config.yaml
n_layer: 13
d_model: 192
n_experts: 40
experts_per_token: 2
d_expert: 224
d_shared_expert: 0
activation: "tanh_gelu"
moe_layers: [0, 2, 4, 6, 8, 10, 12]
router_score: "softmax"
normalize_top_k: true
routed_scale: 1.0
balance_loss: 0.000138
balance_bias: true
router_z_loss: 0.001
router_bias: true
n_groups: 8
groups_per_token: 3
init_std_router: 0.0242
lr_router: 0.000427
n_head: 3
n_kv_head: 3
head_dim: 64
vocab_size: 8192
norm: "layernorm"
norm_place: "pre"
norm_eps: 1e-05
positions: "learned"
qk_norm: false
attn_scale: 0.125
tie_embeddings: true
parallel_block: false
init: "normal"
init_std_qkv: 0.0559
init_std_o: 0.011
init_std_up: 0.0559
init_std_down: 0.00548
optimizer: "adam_variant"
lr: 0.00109
beta1: 0.95
beta2: 0.95
weight_decay: 0.15
lr_head: 0.0124
grad_clip: 2.0
warmup_steps: 303
schedule: "wsd"
decay_fraction: 0.716
decay_shape: "sqrt"
final_lr_fraction: 0.02
batch_tokens: 32768
seq_len: 256
doc_mask: true
train_tokens: 260200000
steps: 7941
dataset: "wikipedia_en"
Below are experts of layer 4 (counted from 0) of a mixture-of-experts language model. Rows are named router (the router's row for the expert), up (a neuron's input weights, with its number), down (a neuron's output weights, with its number) and show model dimensions 0-95. Each number is 128 + 32 x the weight over its row's rms, rounded and kept within 0 to 255. Numbers have three digits each.
Before each expert's rows: "comes before" lists some tokens at least twice as common just after its tokens as in all text; "gets" lists some tokens that make up at least twice as much of what it gets as of all text. This comes from a sample of Wikipedia text that the model never trained on. Tokens count by the router's weight.

# expert 10
comes before: "\n", " 0", "  ", " 1", "–", " 2"
gets: " |", " 0", "|", ";", " 18", " 1"
router:159110215155138101053111105116168092113178144124112128177196142135140144150116162144127088117128149130127083177151130132175149115152141116122124150192115070146145136108104095117161130099194133133112132118178097157116142122112189143146121160118144156176110083097132122109160137163081160121
up8:149139114176084147136124095187156139060143130108087102140119058133164127166173172123121062166069142118139091142159080090103153049106103175156141150121151111107060118116142076128121138114093131112193125199104149141089122107199123131070114139175143127146113167159155119160126123103139103173
down8:089110104114101120156123165121122090106101130153137121142084092057093126137128093081099169142161138120122157137123095130167156113116092089122116139101150098093151133133132182136167147143133125176141143142148131117126179132094108117152128160142069117176118131117092163135084071083082142130
up9:155155083164151120151115164083105095128131168166091133184160174110127121097104059068111159108132162121068104172173104179110074134118111099192146129111136116076117135068155084139119066131148072130122096100096115061093116152163194144137134130136141113165128136130125160133119099121144186128
down9:113174125098105145132142117158112114151152164147113059122172116150059153117117132120143100162111097142221108144070137160075167119100140155129110161126141125156144143164103168144151130172177125146079075138107106042138148173141137105140097156174127163126120154084075144168120114157151153082

# expert 25
comes before: " the", " to", " a", "ing", " be", "ed"
gets: " to", "ing", "ed", " had", "d", " have"
router:131153143137131093070128128128171153163145116124179094164129187098103111132175102176085143122140111091111105133142083155137093113171159086119077160137124137149154196099097083124182083094141148179146116115152125171127159086083169095105125119193147092151123080113070074091101102147068178047
up6:067148101131104142097144097103158132128116118132104071148166119162213178114180138135106100114102086122161143153133100048119138125121143138191103107131129159100131165119117120123142103115127126118153112170113120139082133197145157079050146092174095126127160059171103034126142096143188150107
down6:123117183123107081116182112105112160150080117123151133123101092111136110207120105154097082144140173149168108110198051131122086129142128110168058147124131077153100109128192103084143156113095152118092197108179169124189146076135104135113160141196125137158075177121184120099108131083134135105
up7:156076097137132102115175123069122136081124092101122136135147183089119186153100213150142145134151174107142110140121123115201106165128135121126069177127121117146127125130116087156114121152165144081141138166084139143079082145081095131148154054125143150154072154113124094119124153124135114098
down7:211098115091137082145205162113139160074143130105096136041126125077114145137131033176190165093073145148136188180098142162112106113135097213176099132133149085143130172105157144128102133073200088120114142188153129147154113102098084133124159104115123140155081169170089108115134162152108080150

# expert 27
comes before: "=", "|", " |", "The", "In", ":"
gets: "\n\n", "\n", " It", " also", " there", "  "
router:193102094123148068118093115117128188151202101101178141133141179117184146129165142094111103138145114109079103120127120082162146094153176110146141118144166087153113124114145097101185100122174113182111173148126128139122128128096163136135137168140186149143121126121041120069105052132144169052
up8:193094120169162142144086023110192161166140113078090113153104131118197168104192172123138116112176149115106120175112100112100107123135167096023135104121155052120127148094175127145104075110143145141164128108134138156101092128109151134104089141138140160106147113149063145145098052113113088146
down8:187172167153132098155120101103147054113119075086120139153130160109141110165132122144153139109105119179092101112055055171125182141085096125056088094134132173145084112145168123087088164122129106125156125139151132098147139144147107154107136099157073202130163175078143097124116187129092041152
up9:099159098103129130079171083132133138129091142119159178121154118070136151145194116156164103156186121116119097132096156174142157072129125117111133145178119083138093144156070094121143093138060130094081086111124143111137151138118123164103122163120075063138109110114096183133161100103125089183
down9:109122147098081202113105119134127154113102143069134115155157093109088191074140133132196142073102105124156157163087109156091117120191110065123146132156126100141164145132169148097109071137106123065148096149136122077127092104132077088125126097135078146152126103094184155147166162091118153182

# expert 2
comes before: " |", ";", " (", ")", "'", "L"
gets: "a", "o", "S", "e", "M", "L"
router:138187109174172124141114126142159162101190088078085057152138168144143173162109118108079147105115125092116146166156152125115146110107138125121122153136132038135172158074113088102131110092180075151180137119127066139079150140134206121097109227175128135142149107116094130086122110184140122143
up6:105111145156104170099114043156211152126177085084099135065154112150167143094125168137112123128174116146135139129151104208109101166138110139151115128168176129136173137059157127070151142127096181157097099203120111165103119168124122127106078180089160131110096136115127108108135166091113160109
down6:146048135099142133126111126126120169109144106135132147136138169169116109153109152134086102046142145061132128057115154140194143185163145111109047128139110118145109141081157146121152128128167143130124116117162136172115110123122104109136085068117087047146161072143151093157088122157120140059
up7:174155108161103116111128137159168119068179154044107092093116133140119149130177166101156151090120131144113093134136134192149229127154120149107100134124135080155110161122162076147117137145181097130117170164170108092069110066131177086096101137160125086148043072088145177139099086178149109141
down7:161098107120076159111131106130151137182081104071126077139117145105183140133140146116155187138093090185123156108090219124145118101099146086156120099158144141120156161177128135104139059147087139070146145168074184134151132167142114076103123100133092129156182123097111130123150093202131111098

# expert 22
comes before: "\n\n", " The", " In", " He", " It", " She"
gets: ".", " and", " that", " which", " who", " but"
router:152113132165161152090078114133165157083179180115116083118180162047117144109187092164081132072118105106143123178151130124105169096166195085153129186105169122136140142103128102116184121104175153123115125077110115159129129081098149128143068140162196146168078115160092107128124099166086142125
up5:111128212096112087151137203103200103060181123114131116108126089082187172157115086162164130110100157111105127163151101166091124137133132127119139086127156122119133100138114105152152184113157094185163147058113107140134089069072142158051169161200125094158105175145134092091166151165141136147
down5:100104101092116144115120102096174110120128114136115156143097035156198160162101103135077116105105102143077074093149082111057101195085163116158124140187126086128125118128163124150099087096181180088137147130130138140156131084124160140164167109100152118144093130144179120109176137168203139162
up6:111166140168133100185137109140163097152126115150155090115075168174155202119127119150094126162123100131091147133114110167125143172143190090076155114106093096168136141151098104055103103086204120135181101219114159143155089182091184107085178138146122096115075118083108090124126123161118102140
down6:158113154117168142178104202132141088061081092124085110100130174125164167158107092128089187102096133148118156153159174132144107156200099167097102126126090105130101136107194139135068088077176156110108133089134125034141100121105193110208215120127133164133142094079149109097114158112151124128

# expert 36
comes before: ":", "-", "°", " Born", "″", "N"
gets: "-", ":", "\n", "|", "°", "\n\n"
router:208160114205156104104123126053154143102121080117097122126132160076108165193120168168073139111116119106084134147139177116113084102154166146084101144154158097076101184120084108109119125120136060135142144126127134131117192103182140162122113150144157098132101147127128066116124102120097118153
up3:151168146158158081157078160085129111134132156137182130103156127139104110181127087143121155064127084129138208198189140137123161085137096180187049106094145109176120071078176108136159102102164144117160151104184121071074136103079179105164112148209130140109162095143162110132089093161152126153
down3:083103092150157118133150158110117119165185138134090104154150156122131109120115113149139194123083152123189090162113092091135134181115130111124063172184139134080090181099136098084145151166148129090151152160108096130125105124162118104107099185134123123115063106147132148140217121114198137119
up4:090097183211099104108175191183122140115166132126107137182144140167164126161142126153150168137149087138123127163057109147122133155109155144119163133185149092107129155161077129111099135083156175159116153112144124129123130100121135117168131132114176123161068161047103122149133121083111127098
down4:062066102104067119170123108151100127196081107125119145117093072131142132116169117163112130130130115103134139179125111219166105130122136127171157058138188097110117129139131120035093054143127136144136107091119177158156181163111120091101140110062091144122084114107101127082193118128160139063

# expert 7
comes before: "-", "|", "The", " -", "19", "born"
gets: "\n", " (", "\"", " \"", "\n ", "\n\n"
router:167144149155126165095071134103132137117160167072126104129178145082131142194123137159096102102064149089119126140130159148162165139133194088127118161174194130134151157120117124060133128091190082123149117144119098136091192117090144113122125203187137101129117109133124092053168147153139160096
up8:152160148140120112145142141065109114179168129095152145141141160159147152146112138090091131107119074178095115130101169145144119130065155093188118104092104096162142169087156111136158139124062100145179085168130108154095196100058129146102135155130137135154091156134108139097155125140147108159
down8:151152141180166161157133110130065102147116078119163131141066165109150123076131192182095091139082135150076127074100142174147076124139100146134127145144249151090103129101110095073178122133171119128114139143057200078192160144104135123118153155106135116102110101117125154116088018127090134107
up9:203129181133151127106123106128151132168127123069132089126128128111099123128150128181087118137119103146078141126162202114153112101077081162144039103107140120097123153088132115101141157140092176146146163068135124171098131202124150153094100073083157154112137109128094103137164099136064098125
down9:142075126133091171037113156104094086124118130158088145142134159136126192067157156070120160155127123155164092128141079109117132083120041103154106147097201116137162142050136130180120125089161126085136150068165138110161159197131106106179149120090120121136137187101092106118148189047137064089

# expert 14
comes before: ".", ",", " of", " and", " in", " were"
gets: "s", "es", "%", "ers", " years", " people"
router:153159151166158078049114155097175130100147169088157116133162148121170131132204094149123072126147106101132108140144134095135075111160166109129137146192128120135110145084090089091153100059214128128120175134148127179131187125113181092177090149139126107166143110093114089074129127130105163041
up5:139160139161100080187102146111142168159105144177110094088143153056146163155161084138168097092094158129095103089113114130101142082079103122092136126139185118125146129096177152103199109103154166119147104104117171121147175121169121145119076131224185138142162131182147153085165139172115115064
down5:111114134178176166136103155124119145094153139092142121180147129116159175157143173117170111088156098130144151158128072144136122151166145115150143147192120115051099067087126144035101105107133131092082159098118089060199105162109122085175152139097135152121141091121134080125139185147156130137
up6:209146218159108120115125152104129122110129162082134167143115138143088123136098096122087187151158046133153145145097080141147182077165103119148092131121089113139129099208139099139114136148121149142134133112140118150124136238098152092158110132163092099126123118137141114131139175151109168046
down6:100124159119137147152112125121163119106143110088128174075075127147108082117115096104126094117093136114144106142100170106107082172138152113093136110127141119085133176138123047153088131061138177154144127143157114135113176169099143071163102103174137109137092119126178075113172147116060173137

# expert 0
comes before: "\n", "  ", " 0", " 1", " 2", " \""
gets: " |", "|", ";", ".", ":", "\n\n"
router:195133145168191127124128102115168098133184123127099092116180181063194129122124139118161100142123148094136107157119127134169139107150156088071109153104151079093157146107113094108140152123136102120107210086124102160079171122149156113135043176130137156120181103116100097132122093144079170072
up4:143116150186059146119069136065142144101197141145149089085138149155176143110111141111086077154094112123116211131116123090121094127094129112100105159164114122144108098038136125189099119140150209167155145110139034177063121120149117090153111170149141130161126110149101107129151129120114127177
down4:118153074126115100147113118156125167145103080185097075155118091127152140137124089189139136142164140078142130159094149107106129137144121117091123163162115141099133083134069096151113155109128151098165157162082096186097155119119168109146111142157127161137122150123189097115216124138121106180
up5:132136082165147128121109144138177115086113051089152116131115131108079138134156176094133118141149077161118114082117158102137117000104164065159107159168167107128113107107161148148179082101098114196145161160143130170212149126155135152079043134141128144127116158186143111126134115109138116144
down5:122117094142146094080102135115099143142103158096175133076150169157091156097179115126071168063135140095160130119128115216122101148206068142109156113073140210129122106181185166127142123198106153177118130143065157106116136131145122164134134135132169110135157110084091147132135129055078149156

# expert 29
comes before: " |", ".", "–", ",", ";", ":"
gets: " 1", " 2", " 3", " 0", " 4", " 5"
router:182134139154158159076105101149136123164142112062166103152161156144182134146117180108079090083065129098052080142148142103142144079139131131104098125145177066136144127105143105074162146095148086177142151133190092156159162148094226172116111165131151166112092120179073056093177128159115158115
up5:155178104191108144080150139109109176103106197118145115187087112107142109158140132124129152097175180091097093098205112106191104105145113078097141144107130145213121166117101109135143164107100116103151116090087190163055107161147121113152097133091134091139144105140153100141147097100112159170
down5:170080126117109121103107069151172088141146154120104062179121176108145080134142159105129170125104101098132145137143094177125122137150064132075091143194130176056145139111052113152150164142106112182113129119145160131135068127090122094087071168113146083082103105151079107099108115171144122134
up6:158131198104129109051126063115117148073102130051129144127144190119170195134145165192140088122127136100131096132142119151129089176214132132125140117128187158145131099178079113157182116134098107134144144173127126158084149182128139146094114157133138186174113114169164136096117103123139091162
down6:106128118102155130132109135122112068134145061123175074141100122156172070149117101085163161155176067147143147171165074147144118122089056156126105115106108115128125087105121109152151062157126161131135129114110122105061109151158174135061097198162116164073107095138071129132163206106177210091

# expert 34
comes before: "\n", "  ", " 1", " /", " 2", "N"
gets: " |", " at", "°", " /", " is", " was"
router:126160203158176131121053115071139125133162138104118129145141148097134172184103134117102155127135109079140140157167138127165113073121092087136093142176131130139108197134125117052152084130136114126107165157162120136123180142146206137121068168158163150164131102133084064133157115132099137092
up5:141131078158129128097119113115173112110122071102164137157089148123119144079122168046207151138117126149117115091117092142072098119184126128057122134160093124077183132074138085086097174105182068143123121130131136155145162141124160181078117157150152105134103107136086142101098128125126224154
down5:159087131172148182090127110088175174113166123118142153093124159133160111087122134091192116162080091105131018100052169151147161119135125089123115155123185113094179104189156139135071193150114168106110099133111098117141064076119091080154128146101159167159154139116130166149081076105141113181
up6:169138099149168100193121072103172191133158129128188042150136123093149171118200109105114163111134095135107108120170186102115127117131187064150076133089153088136104171129179076103116063129113140164086167172164030164086144152138128114157123230158167220173103117110103149135130088125118138138
down6:091167137167167134196141101121109174041119074120118121109119118176143121122074118133120105162089155139109140084171126113112119109154086067148085152114101135155098112178166136136128107129130119217160102159066138144130099120112176105143118141150098180136186106054168091112133131128154207164

# expert 5
comes before: " the", ":", " a", " his", " by", " an"
gets: " of", " by", " with", "  ", ":", " as"
router:137115093140134105163084102167149110071173108089166135115179128096137140172114133124098132105152108157127091127127168133171104099149101133116118114151170088119128130132131128127205093093134109167117109088160119168133204126117157142100104122191123122145140094086121083090159060120102152105
up6:159091150148109160109152123061125104095136202124143119103135143110164137136145134184128117159156135093196067125146066117119118112175134135107142103097127097155034185179142115095160173180086148145135200113089201150132110111053150108143152161169111154120114120125151089105141147086159157108
down6:114078105133097163146080097098170090116098129153116144170100176125102117145113133138122158158143112101155089179099165137103131147034111160132152191147127163082120115179132114212155134143109107104067166162100041133105169136116143175121096148167109173111137155148191127116182117143150118148
up7:141195121120183156160172133084117094076108158105094062120120155131144184145159172115121129107108111105082072107125106170098129115137141114154172140132201100109199166145108100159109132089110095153147144116098139137123135153152131150145086114121109094106158124132092158118128120119151172178
down7:164152173100116144094156103206168103138140128171154103145107172144107104077103137155120146110118138141168147158131094142175159156102143148081098100109101115177117107241076146069107120124113140066090124134120097072138142168124132195181097102115152047146146125109134140155145120075114197124

# expert 19
comes before: "-", " the", "|", "19", "1", "0"
gets: "-", " in", "–", " \"", "/", " e"
router:125095149174094127099114095106140136117184171055167078157136154082125150168140156144106172092135135108112114157183136155192144155143175108094118168152117072143095119145114074102125136117177121146151129150132070202118141128120141144097139158132146156144118092126135088078190101126126139075
up6:129196175105148102069155140103138127101147181166095086155154167148114150116080141120145155080174121154108088172168139114221105107120127135113121166124106145102066178143096119120157149083146146100160132126133151141048108057165169120179080175105153118142164157114099102056104129089140142168
down6:085207121145152139143143112149112192131114149141132094130141086162122047147118105083120163171167094183105098098098108139114152138119119147122113102119139142127147108118138158086086189106124106124173098176148147114153125133122173166104086146105125126156106101143089128118131150057093043147
up7:116097119055108077108140106113154151104096160092087144161084157117120205123116124073107110094168191131104120149193102107102078145107110103107127118128095124123115149099075111170125081119147147158189180147140131218138135115094110147098128130105103157133057123125152120114100113083100148101
down7:059138066119176112110073149146188064112136193091091112164113119111129082092148137114128142150183141127117115188156091181186111125101119178103161188141134122123109099087123074149138106118126179174097124125101125178157134103171096136116131077107120167119115066073114134118090175104102113132

# expert 8
comes before: "=", "\n\n", "\n", "See", "C", "S"
gets: "=", " =", "\n\n", "P", "G", " National"
router:143123159175167119102052106137122163048152148081130108143174177136131130216134127135077113121152131123069124161119091061143094091130167086107098183135140038124163228073164121092121105111154085133113167108134106179102167109159118141098091175145157126144115099112123134119160102149138126169
up5:122096132099167159097082141139110095097202172085147119104150151121090155144140133148153009088084062105116161109157098161160148159162123195136087101088138098092117178163078083128152134158197106062160165136167191175155171179093154069151126158112117104113110136094135092098111126169102113108
down5:147179136149112043127160050078143131127118094098124170166120071096110103096124102211188132134125112151148154043116173181110113170111138086150116082101211156122079136139147111108143132118047106120105162161128141122145075093145170127160145072127127123141184169093170083140114141104088109144
up6:241105159137136137078125162127153127128147145119149133161165162124117117153130121114107109088092128096141164095103119115159178153145137109114146189077121153138171133092124095096156234172129188133170126135177154127101094112115159094149125147137097101126098193139137190096083081083059155102
down6:114096126165250148094097178076074088143094081135112118127138167088184169140057138137159099098144073142116204109158180110107099161069115158130084115129104156066151149153184111145171076067093088112154099172108063136171144148092176155117138110136118168108097138105137084151107127159173112132

# expert 16
comes before: "|", " |", " (", " place", " medal", " by"
gets: "  ", "d", "r", " August", " May", " March"
router:173131151167126144123111085163193131097161107090133129092121143085107129170147162115090089105197108108109106119200129111131136031102119134062137104141175069160141149096131088138115125088131094200093207127200125155129135135155163066120095133128124133115154109156115102113159112153102115108
up213:115139161178097117098121231180217100157103084112170146170123117107130131072128074151106080131198136104177120162149147136152142102206190101144133135168165116121126140141130116161120103102105135105171120153156156115131165152117138094121097182152158108155133087064170140140088058105078172127
down213:080136156122113082115093129085176147109103154064158185121083095157118150102176099131151122114105154127141119154109118118037149193128148120139100204100114165158113169163127168065133164132134126105127121119106130087156139123165144148132125131125092117133092125157169092222141151103104122125
up214:059129153140073117134095128077142112135155096105135147154108140085093136152139112077097097103148135095175093100164123126129099114137112107095082134144143117109142132129110113107143084182134155177120125126183125091174148120180149131070126134132122083114175124152132121056154113159092102122
down214:142146171088142157138148131129131215056134104105098094156145088140191138132113088099180091218141107177099131086145131139195149129142158109122152139106123099147123104155148109129129140118166145101092122127104109130123129094134112099112144176073184135123122139150159175119103092115168135101

# expert 33
comes before: " |", ")", "|", "0", ".", "′"
gets: "–", "19", "  ", "0", "2", "1"
router:181144148128187097084128140117169160103205145086103126164187164098161120145147116135124095093109113098100066103164166101191139092096130113078115144152128045127119141099125060127152155113153109196143166121149088129144150169107152137124100117117171141184114132151078088092184068160122100133
up4:125160110096109124090099155148066195115160116149109123164111127098091132108122151135089098144141107149149087137105139129101047115144109148105111118183131118142105099124156142151172099128158137058136098144134128184124141138207089129079069078163145164138105136073133117137120047166183136130
down4:070176127095095168157098113119099109162111071133141156062104090193065109049126112177109170142144173143120088107084121128121133095139053146133093108123176109195174101138139160149121170129136132123131092126169163083095130166134135114107120144144144091135108101125130092098155133140080197082
up5:107119131085107172117091109135125133145160129164146142214079162112140165131139082120114125096124056101115136119136116152127192100161138157119154115132176096187112186120079100136134124087167164157039132129148142103071116130133170150118094139169101120162132151110149085090125118132110120160
down5:142154151138143124146163137195165149136133121160128091122089095154127137154124120124097098151090155204111140124032132089155114128100128127213105131092161132094182101112195107092149103108115067130083094167194129070175104159158180171134175136104144181151116141114089079102103096051131081133

# expert 31
comes before: "  ", "-", "\n", " 1", " 3", " 2"
gets: "|", " |", " \"", "-", " –", ";"
router:118143140161140126144102119134132108114174145117128075166143199115085139202129138141100075114099120094146150147140105154182125127160125105069130124173130141105104141118092106080215124118133093146123104102127113120105205116144138155083089194179145091156135121170111099094176125180079123116
up4:131140127128099106102116034067136166135124189150126159114167087101191195117134134169112094113203170116093070108163167102086126080119146088132129113120097084142150117160106140104099130101121151145176125170159123122143111049109115098139113096103161119147081087100098114131103138139126108139
down4:150187069144148190105144119146118115113123112143145120137108095105138135109140128151144107172122140179095147140065157141119081110085112153122170086168131119124121133152040101050109129117079054116114168120155181034136135104153137075107147128154156129172143149109152151126142113124118079115
up5:139117077162112124150134194095126119126125130127211121176111142156111125116147174163128162057125181151138136137149121151104150196186167131132116143127116113097139148152117152075132086124153114169092158097122139177069145147177161154080115120147064111124149156144123139083117112105082191109
down5:165090101174132098105068088115120167128144143119076206054157123126153162147073141128133124164196114088150133139108157102076135132093152115132152120123189147120077140118135177138122191125099088091074117138132118144114131144159129061129158067066130159113101121136131144132154126107125108094

# expert 38
comes before: " the", " a", " he", " his", " it", " this"
gets: " as", " on", " for", " to", ",", " in"
router:122074129143164095097123123147134138140145140063180125124143175085115146150126132168072137099178107086133142130183124131173124119149108092125131163190141132136083148128095118064171085133164095164120132172121157139155132126111143096111079172125152128135064097112066088091122034164059162089
up6:121121104121134142157051138111128152104064142021159127118113087109043080187158139130113102083090150098112131115113137154088123107172098125101121082185143119084104125124087135129178164102127085182143079182147119137117163099149133093103069147150095144126108110139168100080205101121094170089
down6:147125152101109113119105155140139068105084117200108170105111111140115157099061165109111114160114146157103144115086142111103150119035085119206143182099128084163081085165091156097139152109121110180088146104164105108118113116174082146155150140173098090156173112156113096107204136145118115135
up7:156152170134085108076104144094111122081076165136148159135163205153145098141157121142099142130157098141104161128162140153024187147116193145105060125116126158110110155141133157087148139122140160065128119120182175199139091150086158134139157113154145156130133133169136140088102112154117183113
down7:125132067092151149092102130147160129144076168130171112090157135141124144123094164092085160060176157093132078102135109104212130128149097093148127116178147154105063140063118084178129179084114124185134167106110101164148123150173112197175134120178137104097135126136104126082170091077121169144